From a checkpoint of a small mixture-of-experts model trained on Wikipedia: 24 experts in each of 12 layers, a variant of Adam for the experts.
Below are experts of layer 9 (counted from 0) of a mixture-of-experts language model. Rows are named router (the router's row for the expert), gate (a neuron's input weights, with its number), up (a neuron's input weights, with its number), down (a neuron's output weights, with its number) and show model dimensions 0-255. Each number is 128 + 32 x the weight over its row's rms, rounded and kept within 0 to 255. Numbers have three digits each.
After each expert's rows: "comes after" lists some tokens at least twice as common just before its tokens as in all text; "comes before" lists some tokens at least twice as common just after its tokens as in all text. This comes from a sample of Wikipedia text that the model never trained on. Tokens count by the router's weight.

# expert 2
router:106134059124143093156114121151108135074156150160118098161137138154128131091135114143124058139111084142056162118132100128131106123069071121128154083179146101135045173114182102095074114134162107161110113124077048077133146176110094163156137137162160164129135199115106130109104097173145141150165103110125135142143111100180131145137188140196125050111083154106158107122100134137131115119152171143177189161072095163151121133104142132085112137181154182109077136069210103193076151126123163129124115143121102080128105131106106067121158151117065097178132128098135068120115111142162162123155076143080108132103165117121147113124070080147176161137092125117154105148162133110119114173066132160194127143144099156186141161141128088118153144194101094100124129149117077099147108142105056
gate6:149134124061117148147102129196087146105127137189095053129195141091115126125168122101090063154124120086129117172133096108156123103149087113102132181144136103133104087126111155155129150177157156180084120088103176127124129169124151151087079170162159151097085108146062145155189036124140128150121129126134110080118158166116151164073107166127126120090143070154141092053116112101195101157098135146127156139078093113096142168150112153142131144090135078229109146107124125169111077126180122126118079141125134163178144162166124117081117156127080182102091169140155192161108125170137148131133161148127176137129119114133179102080081083100135089093117127132191124163195103108142127130112183111162195169159145115154096100125127139141124093116184053133130159136169096157142116102073113
up6:134134161143123111100117141159145192118110124126168137075176085151166085160109088141145127133129097083121153110083125091139139175171132088177093136071113117119080124160202131098090100128181109153184084129133105096093154119118155170061104137087132120129212125067112130143134140121098131166154134052170142086180138149147139151107114138144129079096082115131129060118161126094126119108078114187123107174087036121103117083135089127096186164132153080118133106104142153182141124155144111157186129131165108107126169145122142114062052170096118138119118160059139129118137069119070147165127131061168138080153157113069126125151148117121156129107103158083074140087069111068105122177170128141094149089141153099123144122113125140112152133092138084163178211161154129109136136159056118
down6:141109088163137069174135118172159104125119135174131183137107123160140064127095151069132143158083187138114116142192133154163090143088104136168106104196121100082097127157138120104108112076129115107069107147145113185099097132124139173116107137118130101121186080117130125123120168142193141118080180075103127076102145128139147118110123154151093149145106091131141117130114133164141081130099149111106102091113137082188122155160130130100074182160132138103158145159082089098125142131178165184107162143160150170162179175149091125133156164159143108120077143100119149110143158194195136122155145180138171169134147119157083126114068220106109116130129142205159191092105104111093188153152083104149137111132133092082168161102156134149111108124095082168064113072152227126101185105102174
comes after: "\n", "- ", "\n\n", "(", ":", "• "
comes before: ": ", "\n", "201", "200", "202", ") "

# expert 9
router:101079135153108177105137141134093178145166131128131146156084204108151146117103113145111173110109099147126107115101092173142127094136125070160135093153059139079111113134167077165131111088170147117155164119162137123122189145065079179119177159118166106145171063184115155114097150116123100138153114140137150117219195137153114135101167110108144115176196134141084069079072136181120135081137091140191132130086122115068162139110136119131155084141094090086185159137138157096131133135127114087153089123161135119109076159173112147160177093099170148186136133105124101195172062125121102116119157200139139160131114135131112137148182152108055093133126155131060098162203117116144110093113139056125098129150154060095161064076118119127129123132138146104102113132091149155144146135093177
gate2:121081136104123093133161145145137097157147060131156164080152138146148099146115133136150122177150138187092078150127141136161118154135150093098071143137140119146064067103092166167131121153137171199118114122143130162131145138152139161143142118155140108114114135104098142143129105082092070098126114125071155091121186149192192114108083071143084115145121108140152156124106117117150228098129177150148196146140088132096144132153130148123147154096146182141156113162119103098185079128129124093226077093160170129104093129127137099112118107119000151129029141179161120102112113143176106186123147091120148109094169104124150085127087185177174062115153137161121097118122118104096123127126119154092130184133149179137132163130119138104156128093082066107126130153114075118085095157134115
up2:177146089108137085156119090174183076125082119110095133124130125058128107109121190158102108158069088101156156103115122132108102097157110139199088201138139106103131128115177175110107142119110082107106103145116056076125102148151121127122063137199118140110107101064135168134109094122120075156167097117128162148124107131101107151146139135084120068096147141092145094154115117116065107142109057122102103151190107129148117142078113074136170094131175088119165071116150114081108168092158163157129153141159095140103123154122142112172077128101138114149135106158191143127172167148170060152149072112134120134154109162142106162182136167153088177151159128084116165129116079083089138145101145141123083166118033172096106148025164148130090164124092102154146095107121143116089124154069078
down2:155099185152144139103128119140136130130100125150124042114092094156120111177119126077095146166097134119068164146129166158077145136151144123176132094105163195120075125168081124176170123184146139073117087101119140160052177140140118163166111137087111092118137130169103191130194084099100143152116153128097126135143150133088093147109130080071125091172146122153108101164141110170104163148081132117088112075142134168132154128165145137144105107090212144126074110133170172086092088119159146148087121150170139130089166149088099153070085135101094151079163162125076136127158183147162140159141108143121183110135132179137101141168162097136120154127150096134062131080120092095130094079130185013118181142177109126135130160153075137077145133122092140184197091145172128152137098129103143
comes after: "| ", "|", "–", "United ", "201", "200"
comes before: "| ", "|", "=", "● ", "– ", "Party "

# expert 18
router:102100108170128130144179143088146149109142136133110120164159147181178077155155133160116161138161109072044090093117115124135108042140114076084140134085173118098066152063077138133151149150078186159128142128179140164142124081180116139166196145131179137105151082146112143076180143145160162193107083156095108120090145150112167156067100102128180125114115118084106134124147068114121118170120155116124111110094140141132157152135140051142107100127148090070053153162102132200134109168137136136066121106148167115147154085148133139069144080113094153147154134085113199113165120178161149070143102067162103114114113089115188152143071128116142131139135133146088145104167135186129171063120160165110134115098138050128088079126105128120159096154173155124132090134141107127135180109133126
gate6:069155156111105151124167121105123176128099108152091085166106095215173141098124066042123171166148168136131169135141134125124131124116143166099082125130118173124133133124083131139171158182202163149082147116114147192159165118111123159163124106107091089169130120134165116079125141148142154178157083213158116163118114114135089132175156158137137140208115110111151110096156148103120191108121137091147159149168111127099089196116164106081118146135090103094127138142095088132135121079113129147104164164180122122119099060103092084125181059087077139093133091151090085149188154061181054102136115164087160143110093158109133102110127140118135120141171180150129113111147176153133201115104129100107174145133103153140102151066182125105115142160133101074103072125075077151101127113101150
up6:193134092126133121238119087126120194086108078153171060118148162182124100190193126119106105134089144107094143185081092097122165124092136109174143105105083140122116122180158106097154146127103159184121139066124120134130090118163158116101118119134199149160129165149132133095161101174110182133121088052182115120080099147088125147108090138073131111155119117126176168106128020109131086112123145137099131105143106162120115119112175122160157089135157145088115163102123134198107121211105083109166138085136163088082126141111125118146154131110163087144151167132121139104130145205076117126120108130135137158146140100118124137124100143116138127130145173120124158067197146137191162127155117118095163151104141090158125156145190136219096114114139124162175181133049150150111085111154126
down6:148120165142105145108159104137166147122123116157151070095125064208155141158191146103153049109137087174165135148162135147153113102189097161153173133120144158161125137178094107134089061145125141078115115141085132181146132105073159105147139147138138170147113126171141019083093211127127182136136117118166138141147111131131108126161146113131143092147078119128212145094104104102110117094179066085076170153127126120152089113124158114106127161164145106071165179148163108127116091147128049155109121119148199084107113138153159107157131105128096145178126129128136136127118087108142118126141120086148142131109049181133108133074091152107102131127147047068084125081132085118139122125111127201138112103104149163198148167140087152117158159214109108154093135148160135093142072145138091
comes after: "| ", "- ", "; ", "(", ": ", ","
comes before: ".", "-", ",", "–", ": ", ":"

# expert 6
router:119128112090145158069144142084100106131129133116118088085142117144134180137175119156152113095173136176126121116142175137136093081121091139107154132115158137182004173149102117142125094105125164145126153170134132104126155101173088092157119135086101094156188112157094183112116117087130110115091161125119188122129108107089134127144123177086192078124145126186172070160152155061104124139135153167075138127146159157101068074226101162103079149097141152121156102134134109127103144083117153138125137150186076181132128133158173149102123172117142093233108065163152134096120118108136177148134143140151129090176151113119090118129141088126111081143157160103078187171141130161154094165119136097118085172089091179102117137155041117106148105139183145122111122071147136158101146108138056
gate24:132155094100110121085109158115140135121079186059146126096105102190165149165087133162108082122145168121197094134135150110106109143103080093155104146115135139143107122078161066112104120165094129154146121106113168158113102146158156132136123122092079120064107127099092134086083088117149206122128093154159132139139199065169144102110107126128196145137102126133133148155163146146109137161152113098186109116170163164143135157161083086091106146146167171033045094115090113080152121131192095160146080147087097127139147149156101134130134138111109198227142138107114151132167171103130148157165205126092163138097115096130152145111140113134110026053138122089105135125151153121177103123167207120132131147124111148090104120120095144135174141122128190168110090098139151163190158146141112
up24:161141159130156140136104122157136130178075111121137135076121162156108153140155090176084123123142107108162100149119146130125107119154103059120140169135104125084105152109146092129118144169149171096091179048067118093084080068177092141115167108109084123131065064155126145134140152086081162093143092117130133180077101137130165072118140204093150107158065138156156097150154098101152123105094127057145120133152053134124115131145102173122112134135156181032123088103122178132175095085136135180133083193156105156125130069123136119168137173145184138156132136111128174094149146140115144141159129162071231102103148083140115105142126107152114116136131105101140148125131136117071130194168093068110154208102162150130087145168073083124131144118174135178085140103137092127131110156078120
down24:133122159105159113124121117160136150136143190100145110087150200136085170135131138093141134141176067100069170117126153084106096191090147111075141110139113156136080130151118058095126079133121088122123126091134139074121094124156083142151127130151148152092175136175092060095116096089120132152124106163086133146136158097135051203148160151133102087120098135165109081101174129178151142065203088107152140187105125150070121094110158122156144123117151111066114131060132138104129158118119111170076125095137168130068142152224179078209105173126106137134132071134109135058114190113138153135106142169083150138102162164083102183101168101124099113077130159110074099117123150134164135190146125144139131111182147111145118153146124130141071149184109122129143142092114146165157119167170082
comes after: "| ", ".", "–", "201", "200", "202"
comes before: "| ", "|", "(", "– ", "m ", "years "

# expert 11
router:100155118164163161173080089123117160157147134123097130065125170119124134136084104059104145123065034122120091092106133115105132089066202169159076129052100186094099157111120111115157142118131062127132125191119169174121161197134196114118098087082060069147157103139157139119111096199120136136151140127129106094157132150115163114145106155178077158135176113100095172106086119167139181169099065118176116141118160136108115108065131127123191133134133102145176119052110150130124148069127121133136120098148099127151163109127106137110156074138115188164137120148139138109176106094170086138148099078078143161147143082153079168194139145099083153113117125081128125118125179055097081105133126111116157135147136172100122170154109092065162146076119102140123132123141126106139157166125097
gate2:121154093103058117119172101120168129122132168144165086125169195130119135154133156125116102127094092163109092112119161110174143199123123176125129116146106084092184123143099133165119110127123072092107115124131141128081124085194077078167085150074099119073134130182110118150065135168086118087223172146134120109120165089112178098132140138104118176111207137123132116113172173108135156165095150160160140126116089175131084118097158162106139189145116138154143159126174053130176145147122117148100096129105143072118088116184113071118111167150142084126131104126141121135197177134118026098203130219068117161086162096171151156141155113084093099097147140088123121119085164096108129096133133084176112107109126095108124136134172091118082161123093144085152100153148137114153132103169119
up2:107147142168148188191145068167156063122112157152103104115139162152136043153080171099156184102138087096092099100121105132113076169154118086162082090105140132108144122186085153150094127142039076091143133136163144194100150111098155081113081138141068113112126178138167134145138133136171125133159191153119076101181072101114144089172079135132117146130167084083146113141089128097142188163121133123159135175071187156084134092132141117108156062195171107123120129089125143167162130127122081167138102133116094135129143167201101115125165139079170165092151151113094150169115168152118124122136107082105116077156119110070065124146128171134079156105160135108101120117156155091190097172120187106186156103124130161110147124109136135152195112108166122106114161101154097147107158101125148
down2:107135131134124137082162119107106157210089120123118143087130136172140122137118147132150112186055219161150184096144182100102141070096089171140114126128130167076095128137159052182153132139188133151098053120117157137055089155156091201171181157088119127113144139131129057128153115116119115144123045109132173095138102138147160170096103142133173157144172141125111169152115122132170122098133128093158142104104134145147065142138129175141169136137122140118178114148198105125143157144107137058143155128149221150119137163109084154117165113179081058190145129140096111164140109133174133160130124097167139141124094102130121132070071085089121148122083152154144171150152166118057104106113079156101181129126166076099141135137105167118138124133127112063145118156148095103144150196094127
comes after: "the ", "a ", "-", "an ", "s ", "his "
comes before: "of ", "and ", "in ", "to ", "for ", "with "

# expert 14
router:150121148143109089213137114147139095109114121145116150113144153121121143172144113138148188087135117161081155150092155080151116182156132142169126139075099134104163115090093110127124114143138117094107124134158124187143112177155083148144129177075145159131166179140137144103147125111119161125165102103158163123122120105078116124181116110156074110152141136140121124146075134196106054087102143175102150108125117119158113125172109146208107105173167164144153143145097141139135104158119124132154146171136172143138162107144149104100115082088148134153156137055109123107138104110000085104127120175183112170156085117094079093138166149097130155204144128118149112142133077122162087103117123038114154119072166170128128124092082194160158139126090195171092117096127163115120143101142212
gate2:087153049163153138116123216090155167127144071120089139177135072110136167042144100116148138199186119033124081044157109071136101092148120087153087110125090116060127181128090109140124075178106137151128151131116121112136157130148111113138103131094134148151171101143162152181122093118108105185111149165121110130112122088102176149126092137141092189148124102112082159180111082097090127156148115174075098101123137104133115136116097161155125116074129114140096090183133097118148138106160099135109091185158139093152138094090150152164171141104150122155137083112119069159147194113128051144164163157151211178123142175078142113160130122141149091085113142102119119125097155099099102079145117143138086106129092164128184171140103093155139125157113157174101132097163123121165171185117144
up2:171105156136126118131096053175138086107056139153117105105084154157153071151118157132122120057096113185151129095166113116123152104126139098131127116158144167114170128131154146099189212094131156078122127116126173125168107111134139114116132112181139116133091121139100168117115077117144107084180154135105109117109151115060075181125128208138153082169125152173157112103066160155139178144143174069167116201115091091123164127142094081071131094105110118165158086113158123113140123134109151121170160057170145169167142095204071174090124114137125088140141152188158110135111134140180122112120052054127100083135166118116099125190109161145098120126179142120110147115120097134102131170083087162126124126165128136152121072187149155137174149126189125104148171097082184143172098148161091
down2:111088108106137133101162149088139137169170169169108137143131072109064108050107190115090160070180162117149107096180168129095097152159083139120083153128179159148110145162135121141114149123142103145093162105154133110171176129102130110090166144097126113107179150117091093123119048140086044117113107147129114132081189138148111112140171124087169158150128134134065165123119150110166142104119121134146175082099174192098131149096146140095076138169102151185166133156108097113128108122131115133114164078102095095139130147128178114151113153148130056119130140141144134129105162118150085120106125085107163170109148150133132095053095118122067102167185149134128167083082173117127183151057094163112172115175168097103184140123182093097113073083168118143117136169189121158175142115149026
comes after: "|", ".", ")", "==", "===", "="
comes before: "- ", "| ", "The ", "In ", "==", "He "